{"n_layer": 14, "n_experts": 32, "d_shared_expert": 0, "activation": "gelu", "moe_layers": [0, 1, 2, 3, 4, 5, 6, 7, 8, 9, 10, 11, 12, 13], "normalize_top_k": false, "routed_scale": 4.0, "balance_bias": false, "router_z_loss": 0.001, "norm": "layernorm", "optimizer": "soap_variant", "lr": 0.00682}
Below are experts of layer 7 (counted from 0) of a mixture-of-experts language model. Rows are named router (the router's row for the expert), up (a neuron's input weights, with its number) and show model dimensions 128-191. Each number is 200 + 40 x the weight over its row's rms, rounded and kept within 0 to 999.
After each expert's rows: a language model's description of what the expert responds to. This comes from a sample of Wikipedia text that the model never trained on.

# expert 21
router,223,203,218,305,146,150,192,188,159,249,157,217,205,195,177,160,115,217,221,284,142,137,199,249,172,117,121,193,222,222,220,166,233,123,330,182,193,157,216,180,179,205,160,229,161,109,205,194,203,174,252,244,169,202,249,186,212,146,194,209,172,237,177,192
up0,203,217,221,196,174,223,158,187,185,179,198,207,210,158,207,252,140,120,158,130,215,263,215,187,239,162,189,207,210,205,160,194,221,241,190,169,260,197,174,173,222,292,197,194,188,196,229,227,175,244,179,143,180,227,166,157,225,198,195,152,187,206,290,189
Description: Clause connectives. Commas and clause-linking words in prose, such as which, that, but, who, when, especially after for and with.

# expert 10
router,234,207,160,227,201,180,181,169,127,273,244,154,248,257,266,128,195,198,220,181,200,182,230,216,229,204,247,150,265,237,255,159,184,141,241,167,201,155,259,130,194,135,247,222,200,283,233,190,148,172,286,234,237,127,233,226,211,197,245,218,165,243,150,189
up0,127,156,206,243,206,215,150,144,184,222,191,239,143,126,214,210,184,241,119,223,170,139,242,206,191,268,260,241,168,172,152,186,196,209,208,215,110,198,195,182,267,193,175,205,231,191,222,176,249,190,168,244,198,208,178,253,238,192,198,279,174,178,169,231
Description: Section headings, topic nouns. Words in Wikipedia section headings and infobox labels, such as == History ==, Personal life, Geography, Career, plus some place-article nouns like town and population.

# expert 26
router,260,147,207,215,235,156,264,230,188,225,140,151,248,246,204,155,174,228,169,252,177,194,244,233,278,172,181,178,216,188,248,209,247,184,170,213,164,200,258,122,276,189,222,177,149,246,245,201,133,162,212,223,274,212,224,212,207,173,246,175,127,216,194,131
up0,238,110,249,205,195,230,229,132,256,211,177,174,223,151,252,232,223,180,263,156,153,165,243,238,224,245,197,207,187,158,211,169,208,240,259,222,194,209,234,184,280,172,202,194,161,197,216,188,213,232,296,227,273,128,121,249,131,179,184,235,255,220,139,178
Description: Hyphens, numbers, compounds. Hyphens inside technical compounds like RNA-dependent or PSD-95, digits and commas inside table numbers, and first parts of names like New Zealand and Northern Ireland.

# expert 28
router,229,181,184,197,167,166,213,194,198,223,117,205,260,260,277,132,170,205,209,204,121,197,221,249,264,173,178,228,174,180,224,205,200,159,224,155,173,127,264,213,197,185,228,183,203,255,247,260,187,177,235,221,207,223,157,229,205,222,174,177,188,195,162,115
up16,223,184,164,242,155,137,221,186,248,179,241,177,248,196,208,193,127,225,137,190,186,213,228,150,284,206,259,164,172,173,270,159,196,205,219,203,162,179,210,140,147,189,225,166,113,193,177,219,213,196,207,283,184,205,249,265,175,255,235,190,235,221,211,166
Description: Citation punctuation. Commas, periods, parentheses and colons in bibliographies and reference lists, such as author initials "C.,", "1958,", ISBN and "London:".

# expert 27
router,263,144,208,216,239,157,259,230,182,225,131,151,250,246,201,151,169,230,161,247,174,193,241,226,279,175,175,174,215,190,246,209,242,187,171,212,163,193,259,122,270,198,221,177,151,239,244,205,134,165,210,221,274,215,221,203,213,169,243,178,119,210,194,135
up16,192,123,238,170,174,215,224,257,219,156,236,143,128,272,172,254,257,224,194,251,199,239,190,178,173,130,188,158,181,110,219,232,200,190,239,160,209,99,189,272,226,141,122,237,252,270,221,172,266,209,213,141,175,177,142,268,240,262,234,204,167,198,140,146
Description: Table cell contents. Spaces, digits and line breaks inside tables and lists of results, voters and honours, such as empty cells, 6,740,493, 2024.

# expert 1
router,224,176,173,202,234,206,252,192,173,208,176,202,197,288,226,168,161,242,271,222,166,171,234,215,189,222,153,127,224,173,250,180,188,185,208,182,132,163,185,130,166,208,272,280,169,134,239,203,222,179,236,205,284,193,262,233,208,121,274,204,141,234,155,192
up0,203,187,181,193,238,183,216,230,221,249,201,201,207,180,180,263,209,134,153,231,233,196,232,148,209,215,202,192,193,152,190,174,139,183,215,274,192,194,175,102,232,144,267,159,153,140,192,270,148,221,193,154,203,221,241,130,162,211,247,233,251,225,162,154
Description: Sports competition nouns. Nouns naming competitions, stages and units of play after the or an ordinal, such as season, round, League, Cup, final.

# expert 17
router,199,156,218,201,206,226,187,196,182,280,186,181,224,264,194,184,214,190,258,170,171,123,222,222,211,244,209,200,242,162,238,265,182,159,301,158,179,87,257,172,176,198,253,262,215,250,201,219,271,223,198,235,211,99,166,214,216,200,207,190,159,199,203,153
up0,187,189,238,231,178,205,194,228,195,179,273,218,245,249,137,171,150,200,177,279,199,176,261,234,213,178,209,183,158,214,218,224,211,169,177,208,162,227,255,205,260,278,245,230,172,234,139,203,253,213,272,108,234,224,156,161,165,223,182,170,202,150,290,168
Description: Infobox field punctuation. Colons, dashes and opening brackets in infobox and list fields, such as Born:, Died: (aged 78), Political position:, plus labels like Personal and Coordinates.

# expert 31
router,263,143,207,214,233,158,258,228,181,226,133,150,247,248,200,151,168,233,159,251,176,191,243,230,276,173,177,173,213,188,247,207,242,184,171,209,169,194,257,124,277,191,224,177,153,245,245,202,134,164,210,221,273,216,223,204,211,172,243,177,120,208,195,133
up0,209,152,176,197,113,143,140,169,226,244,176,207,204,173,245,209,180,217,190,226,307,222,258,179,201,249,215,195,164,235,203,150,163,249,153,214,259,170,217,181,186,215,125,146,236,207,209,229,190,195,269,224,186,144,149,227,169,148,263,216,180,252,181,140
Description: Spaces before numbers. Spaces, conjunctions and initial capitals in lists and tables, usually right before a number, such as "and 0.3%", "Hadamard 2-designs".

# expert 13
router,203,188,252,209,211,137,297,172,178,288,204,196,240,213,218,178,137,224,195,227,204,158,222,242,195,170,164,199,213,148,231,235,182,109,269,235,213,220,196,147,232,211,175,187,161,140,276,236,260,208,224,260,163,206,215,216,173,173,239,223,143,215,232,153
up0,169,279,157,184,175,234,258,280,246,232,148,156,150,211,153,251,207,210,208,159,224,215,245,123,179,143,148,245,145,185,150,250,233,222,165,167,191,164,277,202,209,202,152,188,235,251,212,208,215,150,232,193,169,253,203,246,201,174,189,225,183,216,224,217
Description: Determiners. Articles and possessive determiners beginning a noun phrase, mostly after prepositions, such as the, a, his, its, their.

# expert 15
router,184,159,265,202,225,148,252,114,254,186,195,202,194,259,252,193,184,195,296,245,170,228,223,217,194,118,176,183,226,176,229,205,204,191,225,197,178,161,216,257,191,165,222,252,182,162,189,240,262,167,228,265,189,181,262,200,243,228,186,154,194,264,197,187
up0,197,182,248,232,206,202,186,197,192,217,169,224,121,215,214,172,239,141,190,241,204,138,285,223,165,209,146,201,152,166,217,256,220,214,211,150,171,203,203,209,225,179,223,168,188,220,172,183,205,272,208,195,287,179,176,252,174,253,196,238,289,256,286,189
Description: Verbs and prepositions. Main verbs and verb endings in running prose, such as made, used, hides, installed, plus prepositions like of, with, for.